Weights of a small mixture-of-experts language model, trained from scratch on English Wikipedia.
Size: 10 layers, width 192, vocabulary 8192.
Training: a variant of Muon for the experts, 625M tokens, 4769 steps.
Below are experts of layer 7 (counted from 0) of a mixture-of-experts language model. Rows are named router (the router's row for the expert), up (a neuron's input weights, with its number) and show model dimensions 0-95. Each number is 500 + 25 x the weight over its row's rms, rounded and kept within 0 to 999. Numbers have three digits each.
After each expert's rows: a language model's description of what the expert responds to. This comes from a sample of Wikipedia text that the model never trained on.

# expert 10
router:522507501496460507533480502520476499519503511525487518514443510523526527517539483493523470491542506524475464529462504502530497516502456504464457507501501496492465480528516492458502502460472524497499509510499437508467514497538499501550503496473507541525519501472500488495469512512505491529
up0:505492516487533508487429493554532515493499495496478443462460502511489435484537481497490468540475509522508521474510518501540519464511526500520499481466460502520511511489510520474468495461497541510507536478499480450483499518508495479521481520485525492495483428507477496523498498473494497549
up1:513483521492551467519524495499532528550506515455537477485485473520495457518489486523520449493526476466497471480513489506480487478517483515474526459536499494521531495457497457518495541491505457469443490536511514489467467481507519506515473509505499512501468497506489503536505480490473484522
up2:536542499485488480513459505419487477489489448510522502510458517537512492504505485531534513491494511486464518525495528504533547504583478492513506488473510506523494500487513532463529461503486517492482539486515493492497487511517502498491487503470548528531478492487501535448479515559474465493
up3:498491496476483484519514494507463510473477497522519483458455485476507563497526540493547521466486477515481481492454478506514516510486503502492437525500494478510528480461554500481517517512507517505516511502488512503506489464475494525521516499503473468522484531501499547508530509493502484510
up4:502500514491504482489505516514497504490531509486473523486505502506514461489514469472487478516488511468457542450522522525505474565488506494497519529458530508519492472463495471525521523499498516473512516546489509502481512488468481466482531526490534520539481481550449446520506525499525523474
up5:517508548513535506520466505512536493538523485528515499515512473520506513505481516485571479511509478498500486511495545505495503523540522499486470525442512518506508502483568546488516555457473482502524497496524467510466471475537474521546567463499467461503509471518509467543517498518476488471
up6:503520471521458492484419513544519524507507485508498513495469489517482495439501444462473487520502518514519513520498521506545489504509472519512480518524503497501460509467480488499491490452574487536440508508475511484479497491472484442494499534500500510538508489513532528453484501513540465526
up7:494489520507502473490519538505457503538469502504487479494469502473489495481511497543529487507522475481508480521520521504504519461465556537501483510518465488522453483517525483509534507467459485468508493504452480513490540472480476517510487410507503545524536474516538531493554492521518505532
What it handles: Sentence-final periods followed by blank lines, and the closing == or === of section headings, just before a new paragraph or section.

# expert 16
router:532523539498492489507489498502512494546519509500474520483465483499527472517548488498529517489479522482453482524528536473504502530501456500493481502517486508439469502527532485498540469458440493488539475531462486513461507492529536481502493508506526473546556497446483529502524485529484517542
up0:504519488524527512502521496476510518516509484499495498476488503513582470487497473488530485528556510509537499509485457520486510474429493489448489535475479488488501506511493521448490522497468480530478467501482469512439516473515482531512510486472503492458531502497509513505534503522489489488
up1:538494521501474488513495540505504495501496518553476491461484472526545473491535528507486486514540477517511468473508524509485503511504496469493506518506489466468462525524510524505487531467524538474506552461529544461544452492563504514482464482518514533485515487492502527494551462482484512526
up2:510516527517461493502492489484497499511488506516466503520540536536511469477471473560461515500473527470518474505518502455486487504460502487477500548535491475486488537497511565498470444546518475446499481482440484520502536548505517508526536497522540486513533486502493495525558517561469524558
up3:556537477491472529500508485499455496509549479501482501515536508494530488524457566474471544516471525500488466524481488507501522524473458500469491520514520466524478516505506512516527499442503454494452473482480495500485480458445512467512513521525509464488489513490529528519472495514543520506
up4:513507551465508488486484477475520520493497512468505525509498503522491524504490494498537495515484489535452478477522499503505449530467488492492476530494484473556476503489502501529508489475568500465520537548520525509552469500546500533486482499501519498553447499483493522477461488518514447533
up5:504494507529457491515479478493507502495540541510480485520489440484546483514473478510507481484488528502512492508510468499486502505497499487495504529543517472499509485542533492533502448494525539467492481529449497500516526502538509468539478467535496518501483459467482517485499548535511477538
up6:485517487507471510486472524522481603466459495494522483521497534505557510490508487470517545509499520520503500483488529533504468512477552503486462457505481514543492500527470455459472490486550482494528520512474560518499494479541492538516479461483511506498470490490469502500492546530492505489
up7:514551539514508497502499511482494498507518499514514542490555505450546494516515467473468473512472497497465483506521520476496507514478498454501468473514493457434549501516534460458497454490497484504477474509527491492505535504502466488521508517460471519507546505527457496468483486584484475511
What it handles: Surnames and the word pieces that finish people's names, such as Smith, Wilson, -ley and -son, mostly after a first name in credits and lists.

# expert 60
router:581479505526494542488499559500538521533489518459528532512488521492553493519491482492536528405530495490481474538473506508528476514501458499515476531481501495468479504489519466525522471492473468488509519532500500484496515530488507495507460528516522532480492487500510518481552489500520514494
up0:512542530524526470498466549477540499528484447502524518512492501515491474532492504503454480490491506478533477429507470533540498489506464505493538545494486518505534449478534519491525536517525455497518533516505471518486504461512506483470502492524507495504512466498466509517517502519507539514
up1:515434483460513528495492525478519484470514510491494475484533508494509522488508496430487491463516547481510499510495507526515524501533489504487534517464451490464477501464483516490479510554466510507479511497548502484517487531518500484535511520484501455465552494537500490482541522519454466526
up2:536473492495496516466510476506489517446551506528540531523511530471512481548547509512501494477444473472467488489487516479530527514486492472483527512547454476475452504497521522490503506527494480577517489499505530478512486545501517511438506514534488530489473453477463513502501490538519544493
up3:498508500524478530469502506484536532503491571467552498546538519506508478549529492503481507485489498523482485505506512478538541469501483494473504489482508483521530539505464500493505475494504479483482546523510477474509519504438456515509467518502515476490480477501469537528504509487513475499
up4:525508522545517498489544476477510491483519490499529494530494507485515497484505477529498498511522515484493508514491481503534521503474457487522497485506445448489440492524499506501542543511497472495467541489514517508482517527502488455469453515482490520491520522544500501492516469472488525541
up5:528501447496524529571507542498507500505509521475505490538514539529498451540512500493505520489490456538508495554515512514490504471502472449525453494503517484493535495523469490493489496504502487504509501543460475485521505531474456477489445490553470514472506499484502485503491461522510536508
up6:515493475476497518495481473526515468496469456476547546549478495489558492525495496480445574514480490508500554553504516523508512533508476514508531566507502502497516470431433527495492520516499465507497504513514528500489530465466535560495498532541495528490509495482521480519518533489509531488
up7:520481492493481493506541540515462512459506499526497551487435488487496498499488441527492504493489506477478489554489530473486491532495494466520527458502504494560453521495503462471504494500485504505459521476542541541508523505502523497503496495545534546525492458469485465512530491485490489507
What it handles: Words inside == section headings == of articles, such as See also, Early life, Plot, Overview, Career, History.

# expert 43
router:496443507462508500506491504462528487493493522496494500481515526543526508534540522464511534462501499451476512493495455492495520566454461489446498547509484542505483492511524459504528504503515467484497511484528511488467491510543520456532462519484514551539557492489489515487498531543515473515
up0:511505499515562466493486469493520487451485460450502503531513507554473547476491477509509516510500468515507476488536525535500505519520530495454516513535516537475508507468505499489479519510478503500490445510509496484496500478446519485508453542463518517496499539476484474509528504487485516512
up1:460497497464468510488517476511525476482494492500521479488529520501540463515506530496457530516500489464471472542485497488516494511460531474498494492473502505468474531499483483508484453567504464468504501481556504492477485527527476487515466514501526492517515495521504537524476565533535454480
up2:499487486525453510507501527499515478528449494508512509514519462499492517560467501465522525487481506510445490484494459503488522524515468516467488479498527538483455487553526466488529506496541510504505492558545478531466448496526523498507480510531506526536525492440481529504498510475481521496
up3:462499453500506510518502462506473531488505483508497495484487493540542494507494491480511520479507460467557518503524452509551492510490506471494463517503495529471456528530508472478525535530523483509514497438476476492512523467482515527540472476487527476527518493479478501495506522514498458511
up4:494510468506532462471493503508467516515507527494496518490509498546502460467485520509548448494455498478467486435486477529519498540496488499493489518517503480502507509523503490527539508529495508509497509478496501473541468537543482489519478475493520542508481506520538492512477480546554490503
up5:501537534469501494531554494498501455510515506493523461499480554482539505490499483492509511496466518451462503470494487529425476507488480499506524512471487495463500489529465497558515491511525466510514504470482500523453528511481552482503508519493479467504469521558489468500492557513520510517
up6:522500500497524455472499505488524505532523488486521537500512501512484490479485479505501542498504507468500497539469510533508499522532479511521472516486505541489455522489515462548546514512497474518470530474518493538441489466494491477483537502452558527515498507467493482480461426529500466497
up7:516494489497495506508479527519468501528465518525526446537489504474538525530503522485518537477522518472479478469482468533483484493517474555511530539490477517499514471496497514491475516511517521461485498531471513506479515513530538490547459493541491524473505477519520521496486493497511475481
What it handles: Label words in infoboxes, stats and census text, such as Census, Total, population, Coordinates, Website, Record, %.

# expert 25
router:531493500519479500520477522498517466529544511494482511499468513479540529557515497478515491483516526510457456506458491516553524520511509522500487498509458550496503501486510504487513486474503504474541492520496492504496551516513502454490489490460504520541500525485523504459522501497500468504
up0:498449441507450476504507535471518489479505477514489464468467519532518532545506475490474523509498509492476468468512486490509505519477487462465500515515473508532493482479491506479525461499498510502524503536473496542520516529513509477489470469501527488543445497486485529458508528478481545444
up1:472537499491539503488543514498517477522509481521521499548495547521531497506455506490497518516477479463495495504496539502460464530498491470577498489489486502487496498486484537526509495481484474527504473489525485467478529447505483482516500540535472518477494526509492498479467502533489550485
up2:498505521507487491460469502548503524515497569461496492457527502519508512494499527518532491533509481529490501511515485519525493496494478502442473486491468500507531459496500488484515494506513492515538534497487494493493511465528489478496475464521537496533522477516462512492553492490506468511
up3:483505509464495532508477557511499488513502502491501532489478491528455464508482520487460544492494522517517503490534548464501497509507503533508521518496487509496511486526516548477452496499498485526498523519518466511448498525520471457440475552483524515514586476483541500546510521484483486497
up4:474529554498485569485462508463505509504499538491502551504544530496526510511495535475478469472488489514516526492533504493513520480480500538485455517515481508495494504485525509563477468541549474516483495527526536500540518496514494485451493472520494447486474494503481532468466513492525506520
up5:528516482501537460509470515509489525532508508478502472547477510497540493525482523486492509477464532491471518475484484504484456488526478483469496535516499496533508525508473466525494466437548500501482532493496543521472514502468513451494516482487503504483500498550492480504496527502521482505
up6:536503489457504502563489516534476516497522529563503487521488511533491474545486500521507493480477502529510500506520512524519530492550503513404479503549495494504523500467467513519485471526489460509462516487513547506483519517502493511471442555491500506486505488510510457490526541496505497515
up7:472569536483477522485482498507499483502466477486518513508517524503511480546502488537520503451484474470466467491521503502536488489478492503460500512495496447517487517484514474522509504505505490440521504521516485468471507517523433461504466524528477497518477492525458497536485533501513524500
What it handles: Syllable pieces of romanized Chinese and Korean names and places, such as Zh, ang, ong, in, plus raw non-Latin bytes.

# expert 51
router:539482537529490492523498483468523529529505487458519475464476521471485493511503505465523498490472530468498507496467481494500482507503489497495470522522495507482521531497534434485545470496502508455491528534487477495478505547491562465510512516503531545518555478535554441500486507504502495474
up0:525529507481534442478499522543487505510451513476548500510481470521503499517505473508536487492473500509514511537463500498500533526527457525511511503478492491497522491525513512541486492477472500484530464513499486506482516527496510544453504485487516524501525504465516471500533466492506510460
up1:524501543467517467458513545482484476500534536519546463481537488500529489472506514510479516482509531526526463497500471443479495450492508488512508515480483538486449498441546502487466484497498527492477489483512467520496513510501540510511503517488527489500522525509571459498513507524504465450
up2:469477521474505506532492449539481494504475515486494521530516527477467537499518512501496490514479472496503505570468533506545496538490493522453502484512446517477548519481462447512488477495502507487547518498534494511497465507504497508508509488546507498513493489513491468500489499497486533551
up3:502498549501501520497501511486495511499502483507517468562475483521488524465484483476498496452501514475492448498530537515570505504501492492550492499490507460532512486505511472506520484474516483538486499511523482509478570528544520503477486494515519506493500542544469453523531499502509504506
up4:512477506434476490510469502524502543525505490448467506486509494496543476503483503529471524473529495484513474496541495482455471507418494501515502465515491492496469517461499484518495460478514515458479477500488536503525541532507516518475490511476518511498528516480536431535485523536489500511
up5:510509482513483512529508516490474548489508496526503449492524513474519494537515475484506504475519533501484480497543492487529493493497502486496480493534511471517491546491445525486508506530521484489511505487480483460479527485468501560524467514484501489519511502521497460463455448520470469464
up6:509487432532502447484476490533473497508530523435528479518513498532519485476485502410499530503497552490525484492512493536488484484512482496510511484500484501464480571480482483505510476460488517481462502518503519466493566510506522508510486498492520496517525482471494471489512515534481476518
up7:541516534487480539502500476468492523494490523507533514503500496532529472471483505502458524471517531448521510500443477510552532489492504565554513491474526496512466508513499527447524500477458509503502453545488461492497526488494492513449523473459513506469527479527537485473479470507469456483
What it handles: Single opening letters or consonant clusters of ordinary words, such as h-ailed, post-h-umously, -m-ember, dem-onstrated, tr, bl.

# expert 61
router:511461510521491489487459520470527496543521488506508512514497521483516508520513510515530504477523521499498494494490492450508510490461508475446481544487454517500480529509489495507488462496502490460531526516479478487476529566480472473506475526482495494564518486509477487484537545508538472505
up0:491464522501528500554525460564508499486551460513502553522498513512481510478507507488493460503520480487470535506526509490476456550521508510507479521522478488499514528530537530505528504497477499499509515498505478507458524470543493497463486524528519488509507525497562515476521508496510489473
up1:487521472540506495492495530478481555496469502484518493523504482518512498523487515499505515523485503514510489468495511445455502472510464512531437500479480486471482530491509506502491519492491496506513500500491521463551526514541520464525498516493489486491530455492511473483520482459474484486
up2:521489519526466451522500475458509489544543520524479514521489505502510481537444466456514494509539493553517497536500434487508506467471485508478468473455464501504492536514470471542495530504479506487463541475473467508533539491495453493495508509494532522472492487497515501455497532518484488496
up3:455457474493545466524465492507519486539484513470532479476501528534470497500532442476516526463492503469533539485477439493499491464444532517500500515483462552489522525498493479505522493486493504533473461524489567499483523474488511487490517507518469505550537469542505487466518526481464528498
up4:526537488460491516520495507511487513507552503514504537468543507511501501454527499496491485514515484490546516517519476519479533501507480487485501523472514516531494489497490482449485476495478512489524497498528481478499538534494551504516470501495532531538495504510509492495480505493513528529
up5:523523500516460512502524544472557480516489518477480472501493531476510514474515453485474511538551506487449493536510500462500510487485499499533503532527443493461477517511502519465508508490458525488526511530502518514497539522496480517496500482503507512546486503524504482520499496515508490484
up6:516516505494520471527469460524528513511524506472511502474501553483484448514503493510475504524490519511504522512493529483482515515471433456482495550456443480543522486446479468518534466502520485525427487515510492474531499544531480493496536450514557515537505474500514486538526538501527501531
up7:489473533477539468504521538497476480487521471518535480505528526518499505519481496482484505525516508533474502499530507511507515480503500479512450471537507492518420523541515454532439528485505507446496473492527532467512527493521490515486521522490511467506457511503444528484510484492506542489
What it handles: Line-initial list dashes, table pipes, === heading marks and separating commas in lists, such as "- Saudi Arabia".

# expert 26
router:530500508503533462480518488510482527529480536499471524503494492515521502515494465479517452498496502512443456523483503500495519515517477489469496497519473491443483504492564495496548456521475505510515509500451531497484536503524484509496492527525495479507560467497483524487506509521528486559
up0:494491499504507542574537464461503492513509487536498503556506523518471511557512510483500494504540493498506474464515490508484532508479460518516501516483479475493514497506472489506472472512519513521525518459508511546506493506534466516469489527540487400520479482521498551498524512486514474531
up1:501499506548498533483554535507476506463484487493519514554488511466471564502500489515517511487501469478513488531459508508504479535507533468482505511449481521522527481512492509484467460504500471480547503468496525490462554514477542462504537518517511508514517507528495484460511520502486519525
up2:494528458506494495515486486464545519509506491479485456490508562492523491503492534518464490489479488491529477526507540472497475527556513516513497496564490508509474487503477470530501517493513416510500494497477490514506493473517492531492490471502478469505545534471477484481501474479520498486
up3:477455521515494451508484522504514490539544521465522481508470535518548492482473501512487475462462506498515563543505519476450465534460494486496488530477503509495456533468503494512528491508445494501510530469507505484445485504498469543506509515480550474489505539513485498527514529517512478502
up4:544497512501529488499501463507537484488549515469494527534451485524525483507523508483522483501511521526491481490490478510542512583512477490482531513521467485493518472497546506521513482500508497499475528493518515453505539459511477536492530518507489447474502532505479479473512515490525506480
up5:569505481531512462458472488474521502454485550487483526505533488479521494515453532517501499456488491415477508504499489504465487525504464506522501499497515487499483488509539512481527463524466491519483509512478473489485521521512491534478498519525540507561541509511488471507566466516530453522
up6:561521534535497506528493473524471447537525506543474496524523519495495537505510456476483480493538482550483474509502537478479471456487497514452516506520490517460501498518550484488500494506507515507493487515511462556470506529490502534527527493526519475467520499508504508486499531481536477500
up7:534507503499541484485527518489502516490466496458488509507499448481490486530530511438510475477517464484447460553530483449513498547473452494518483497536475479537475503528516470466553496515495472511519453484492478481512492567535520476507521466544496513512545521533498496470464508518559488519
What it handles: Middle syllables like al, ar, il, or inside place and proper names, such as Guadalajara, Waalwijk, Somaliland, Spamalot.

# expert 28
router:502488500551496497503483519500556473517512498500500536495488525510537488513517473476578476518576505498475509507502470475525478513486472512499470535513504499470447494504504492481497495499472517473529514527460514518472503492510516435476470495498501499513483491494470492469518528468507502545
up0:474529490490514496527500451485446494513476542535528499504513521580504513498515459520548514488500517495501493482505499479482506522486510497508497519516522461499454514496499502443481480497520524508484498507541510485453481486537489573516486468464492520528508490478496504472535457520492476496
up1:506510476448472532505560500540492510516502472558518538510502549501518541551527560497514528488515484475455511500531504464529495502516512496511462481527527501536489493466498475492500549531515496471500457454470495489493496510471503545525500452519514482503490523483516504500527506451516528507
up2:449496459516507532529504540538468515524564485483511527493503478529516519489492468472510480481529501506510480549498472494495453554530535516490537506488543455462473507517531483457489544475475479498483503518543560503470508510488470510485512469534508499495517473519505498502531487505503486505
up3:493500551480531514487503527482490509482492494486525519509466487522502448505521491475546467496465465525507514465526486476553489488485560543508449526497532451522493512490502511492541535482478483492465470494520482508469465526496473520500480512555443557521531492554516493545551479512490498495
up4:478511515474511513476544494493474516496479520500512526479464499475485492476508527498483520548475495473500485530470480526497501526499478561470485488524463491524507452508535512517495482450521513467512474505512480476506465507475474529459498496503457529584507531484514510539518500532522474515
up5:513535508520495471486508520470533469535488474470509527522518481519478454492478447463508527496515516515530515501503503523477486472521481472462514541495506466423478502498490488501478461503486513530526447514507558485481474502513515514457524543518504457523514507495523504486510491510495484484
up6:511488477541493473496509534522527514529464506502512528500538483469521527491466520545531530475501500530468500507495481540494514497501482516505496532480551480513493533514529506468523489515473446440521509563491545466503504533514473497501486506490493480499489504475500468450499544514519501504
up7:518481507513534530522517532469477466486490537510543524433476492518518475533532507526519514502537479476493483494534480483532474496506484506457492522539504502499511517455501512508476457515454503497493509469481481494496500518458534508537484531508457489488533491490507507503535468534485519492
What it handles: Subject pronouns and relatives starting a clause before a verb, such as It, he, they, who, which and there.

# expert 13
router:490471490500515490521463530504526511553487547501484498491493519546545502546484496505527504487529519476513480500500518477506445559503444453481477512509508526480430484493536483472503477450495472475527490531517491517510495484521541499494497496514483519527493508500520492465525485467504505518
up0:515483562551485484508497508517522500478554499473515480523464502510489496501442487512522500488497501530529482463529503502580494483469555542516488515505504520554508481496506494446524514509487509487472507512480498492474499494511549491532478451489479503507517535523531496523550527505461513535
up1:488520478487478514492530513467486535470482550510517529497476488504476509474494515485504534515529452538534488483478506510528503528512467483498459501569514477474511532445527516524489481485503489500463522486518472472486567467479489466504529505565497518517515490505508527510492517513441505483
up2:505487534507529440496521580507525508504538486507531505503466419506481496520501479497504483485496509473479508473512506493527523474522524497474483477528474504468452489469499530523493491484502483519540543510535545544461491477522546538481514483470466543485530521482501473476472472531502531505
up3:478542549485460499496491481468494484508540509486512508457513495470477482475547479479505489529532444515471507486505495514450478547483512499482502481502508554525506512506499498527519474546552467458475511525492513478524542554528500509537534498500486486480499471529560446467494453455529517492
up4:534465446509542504440497549532545482526515492521466483471518514562502467487521511524504469511492508494495498530511486464507529486494464496504510522474490479495510504494535524497498488480505522519501554469513499488518529501487501494522521547486483439497483501542516479491480515507481468480
up5:507466518518493515432500511497507505470498490506517474531475508542505509508497488525524448473516482507503489509562505512501515483517492500498526493481522503532472489429513501524452435521469493483516523516482481463516522484493524495533513496467489488524459474543495528468462513507494492499
up6:457496518534508496489523488575502496519499547499510483493504545473463496514488524536491510464503503544519488484471526487520497519515482504459476492490500475484493502485547461473483458484496488528489521519479535499463516499524524503516499541500481538510474497514531486442475455478509496482
up7:477531505486528456472490480495465480504479506501482510493503457534503481498515513489502467476515531511561490467472482504531498528537496469518542509464486474449527471492481516467518525478532507468499504508507488486515483490528469524449491497493553481512515494504499467502526534510485473510
What it handles: Nominalizing suffixes and abstract nouns after "the" or "a", like -ation, -ment, -ing, development, construction, research.

# expert 38
router:496471472502499472487475518484544503539504487522475540498498524548521500535486499498535494460561519475471486508491492484506493505506454493474496490504496526482492466511547469527521494470493512471545465527470490487486501510525502462480493568513518506503508535527533512467475518490480489497
up0:451476476503493519497485518468468475512517492503473531506450490521491508481470553494502485513494513495463448514506513478499513510486486443493476555467506483488469501510503468537545514542545496464539486471496479515511451490528488507522458464511542485533520445535479485501533519551528502480
up1:484514473541506468508487547503506489486463498446542497523488472541514485488531489534496439467502488459510503536498499532509518480560496565483470533493522515505539520447495533495518477502527513455507548572531486498479489470551482516499502522490531482530534481518511491456513473466469479495
up2:520541510483512479459499516511493505522508501499491573494479507508467541479507478511484513496564542529467494508517494502502493489503514487519451526529532516526446499493492536481481473493517524507540484484513435515462507529462527455519506540511531522507496508497509451515515505472498505527
up3:476561498547496549495466504546451484486522493480561537496445473523524505476494512488493498505546485498489487509485514510504464565511505524499510475519540470505511472513519462514460506508510478496523499528505525457496492560532478475533496504500505477500513517544521492506537484461480492489
up4:555481518539472502468498488515532452532483518520519515478497494496532505484468483476545520449499432484463507525504519472500545527528499496478542514485466471491521519542507472500488516450490471474479480483485508503492500507511522522506496563490517458493477507530512521517481503503514522539
up5:506527506481481494474502493512488474527475465512535503515445490516493507508490488537509479514514525521445524517501512523510508495514497477550474514546489519482513483488500476527503479495498530449490467449510481503526529497553497472495481465496523529527396531485499510525489512511490457544
up6:467495522493469513459478488500540509472475495524485529489537472502537507529528490503548525510497512471483516544520485533534520538487498491462524491492497517512452547444511523493452500429496491496509479534499508486436451501520495494487514537488467500473497507472539506514470515478470518528
up7:529417475498491507499514478504512493484469492479554471508468477492509485514502484450542505531545469497544487485521527494512489496510535475497521511448525505507480490483445509448459494483504551495482509521534507523543488500524537514524501509517537480540532524494524472475504536533479486465
What it handles: Plural endings and plural nouns acting as sentence subjects before are or were, such as elevators, castles, purists, women, students.

# expert 46
router:533472528507453502473510475481502505516505565538530494469502475523567524535486506503520479503510535474482516554492466510508485489463492497491480500500473519492508506521511487499548466478519505505485494483476499512496544503503515507518483529532510493530509494452521500516513461528519527517
up0:499532553475485472491467486481479542494497509505497460484514498479520522505524489519494442495503491514446494513545511516495494527478524485452482492527480502482494469491507488461531512481472457550504499542481481523527478509494498503526504514507535455517489473477481490537487525553502473490
up1:483471523511522443511436532491513524554493576514502505519499472512526472483496541494453547480513497523484540525513497505511530476503486487494503512500556517513494507517471449486495472463529509474493509506491507484492488492446534549468516528468495480490468544503475510508473518529526532520
up2:465478515506502518460476491513498488541503564525484480506552508490548513500498489467444521498515511483475561488484487503491471535458487500522496524521490519493524488465445544500505506532500516477510492466501526485508509525509521470521502524473485521479490494486500534512522500485494486531
up3:517448491493451487533484477446513495547489510475500482476457459520554525491531501482471489518462480499477485506532494457485480488482510486540490437514483515490526511505507510527496484496506504534521462472531517506502553492527522534502531523508528478527517488457481454490558474493476486464
up4:499495549480544463514526483533510548516511500515490540473517531517491506488510507516485517482469518499447516480516479465485490508445494479479482526542452524476539528530474518505507482501506502498515487510473499474494544471493537487505557538508439496542514513459472535514534507496563508471
up5:446501550545493523475552507439478516524522498517460534487529494491493491509506515464453510474499502458493460504519473508508529470499506511500473505527467513460518472515510502500529516530488486481481462489500467538535506498521490493470469507468474512491490513509523561488528479546508496488
up6:502480502546480493487507498511493511498512537510528505485480507500527486531498515481511513464486490457510506501494469508488463522540550517477465474515553520503528508492506493475507475436482486467515501558484520542530564462516516469541470467448511443517485482484483491525437486523528486479
up7:538526519489497494494546518495531523519525516485525493534482518521556526509484487528512502512499485538518516530526500447525485520516503520518489497509512532498503493503500516491498456468453508515497536534513456480499477527487465529494456499491545491534507500517521489491491500487474505531
What it handles: Consonant word pieces inside Slavic, Polish and other non-English names, such as l, k, z, ł, gh, as in Kazakhstan or Dunin.

# expert 17
router:515477496505485504518489519440494508568487505501463512520491529511519489516525507488533508495518532509495505511501504478506501525517445503490463488515500504459489507505531478507524494486485492497546464499458467484481495491524541475513469504523509486523530502459472502461512492475490502530
up0:464505526471509520475493498496498508482552490474530466533500530493505545500481487530533504522489532481529528516516514474505535477497480510548468506475463511498496470542494515482501479474478512483516480527513499491460469502517477512509484535540471540519527465515492507485495456467511525525
up1:475488535499508462494436503547485468500495495504481494512515498522493502512476456472481547494524473486487495517535491523502496561486486468487497522481496526504517477495504462530429495527507467506480466487561505490521540433517501520486441455488476501493490493471485502537533559522523497542
up2:546479531488535510569507515471482489479513554577516520489479481482535520495512466450503503461438489513497546477495478499442496431455471540479473481515492471491518506507531460489497483504478456493504486506498544499547528464527520451561510489517497499504515483487503511496489488505537523527
up3:510499488490474514506461484504500491520492499467505500490456519510465491512480509568413479526513499517478524467507497516533508522466511495499466489522507542518542495546540513504514476511508492427496487520499531502512497486480511501479523467485517550519546503537504509492511522470451498499
up4:523490506475495469517459471489466524462531491465467531503549499462499504507491521473492528510509495477495506509526518429519543470491534540428497451459527507495495553537492488489513488467483524488517467483534490517533502506491524523524491493486509486505523461543471515506532511469486525524
up5:469500499496524515508479482457471480536508548527500502534472511493491542522477513497494511521455567479493500542502481493485535523528472494502473485503497475434486547506516505481492497511479459480483442556475488520508498503509528480459500530498465464464508529484504482484537449480515516504
up6:534505477504518531495523475452530514489482510494507510496481485528471511503518483468527493549499482485466526510498509486546443510493475455542500537486518535445505491534503502509473483530498527464537440556430443536533482483454515530512492492519492486540509512476512533465528501516477516523
up7:519453492544477539475532527455499491521512501481504508481486500517467525535485515539549524499484455492509459522516532494533509509516459496477481475531504490464519493508505474499531492504521506506464519522526496501498498460529508544514524526532513466528449520478480524534501510511510501532
What it handles: Title words in song, album, film and award names, such as You, Love, Night, Best Actress, and exclamation marks.

# expert 31
router:546498500508490503539478491523479530515483498512523501515496500539521498515516514452489485505489515484477479488508508518488518499465478450490485535528454498502481491512516454494508479485445514501530471496494450486507519529501526487515445515546501492512526510452518470492530498547513493548
up0:509510471511470492528478535484515468489482492526480490461484492534494498495507485506513502510521514496506483497521512502514529532508490522504501490527422513488550497485505451480516494516523501548484515511511500521453494507486469488533491516531509436460490521463527521503504507505492511440
up1:484520532545461505504523519515513493498514493450542481501482490472500491489547475485507516487527524542529512517501484482479537488462481470495497578524490501481524530509471463477513492500482522495528545513491508496482511481509545469512467468498509473528489525524466550518489451484488485496
up2:508458549459511479493519540500498492549540506515517486486532486533507476531485495503504529493469534491463447528459538511501538494474497470526502483474444530457483513478466481525512483509520521506463504468544486506505488512519532443484436478501487514476471539521506518518483532559494519492
up3:505477479523475485508493483513498485487472494535525559492480490532482469468533490492496511475536420508437473501495514473526503499512514515507494499453501489477517484527492455501481496507462538481498499512524506533481508526539506574510516532493492479470508490516501457502496463529515457537
up4:535468503517455506504439460517478475474516488494493513557501486530502523496492485485507523468527517520482524491482508473548522491488453518513490515534482500505524514489555464455480498469529496513500475520522502438496491548523491477527516497541459517502480478496503476513503507486509467514
up5:463472502481482518526515483526547489510494484532447504486506450446499528500497500469479484498455480503472494534531527517496547509491519519501489513492458486512488491518528510479505507514520444486481535498494441552476522491521481481493493496508459521548527475470552532550517510520529517513
up6:497510493473485483480463501502445489511484497527532478454479563551536542458508496531517530515496486507498507481552491513528485505478512514488478503481515496514486496498498458446483488460461475502493499461464499507494499552482500481518504497525490507526445521486488495486551472523482513503
up7:489479471490497520509466466527496547492501527511512531498463515512534487476463492519517484489484457508481548509530504503514517473496475502538450511508539521476522489471516521534484487520519470516513536499469570470503534511468474534467457481537500475477478516488512535478485495521546526524
What it handles: Lone space tokens that come right before a number, such as "at a position 12", "in 1985", "up to 1 m".

# expert 0
router:567495482517483480542489476478534538485520511489526510504479480497497458499517530472512559496474528493475474512450484509522529523468497517496481542529502522492493522498477498453492515515490535521510492521505484477479523512494490486560437523531506521541506502468507498479500492501515510493
up0:466519482468512469539481506545470484498498456504469504500492475502511532458516515522468450508544503499475481519494514541479495532502483511548526511510520545512583490465555516513497521514518528449504513530527435521457516511513510471519507522503479497484496532530483528486464471491470472531
up1:524470501497526503512500480482476536484520485507508482481486459535463475560512474489522533511498500517515458509469499520513519478496515490495497500577423528492501474501485501504521538506483524519499510536524465507519509505523484493507513457462508511499516509471489483511497486553536519481
up2:539482466504499467555451512479486528528539466515507493496490541460501510525483512483469532491516499493474500470500483498507505510456429475545467465475526494489473528490495491472514457481485519520476499491488470487512538522470497510494518501531488470499490493509507507515495511519494521501
up3:491478518526495495541463484512472521464505510462515476491489502481528475515488502458495543456528469507503491478492513496486481496471508473512530538507516494459502471466509500507524506512454502541514502500531446490489517525465510503515491478514518501500526569524527519539506479506494497528
up4:486463467488476524467463481482490480499512418486526504441497503512505533489476487483472520511496502475486512489472480518522487519516506505484484492500495455465541505421503487471495515545485494494511485523548480473444531518482496491550498465513545527533512508457503491545540487504527515495
up5:527488525499500477509522477485531481473494491488511500470504546506493478510543501507524553503550508475458476480514500524507452489519475502571501524479494519505455553517517539460528515501469511480471531548517493460468507548491498426514488516511509529542497549506516501486485491488512455484
up6:514499465529523520531524458482542487476509494487495503510498462460506486494490499516514520534500488513437501526500483478537532515506509492507481539484532509503493530484467521504510451484494473424501507518525457513501507508522483555493495483481493589506501506494511506531494495436463481495
up7:505507493492484481506472494529553480467513463530496491455510517470461496489496544535484573470476503474495510511484493473531501503514501522513499542485482534518499574471535508500493515515527515493513511565498420448483508522537484441514486510486560507530475489493523453482508495467477476505
What it handles: Capital or lowercase R and L as word-initial pieces, such as Rauschenberg, Rovers, Lords, rabbi, plus table pipe separators.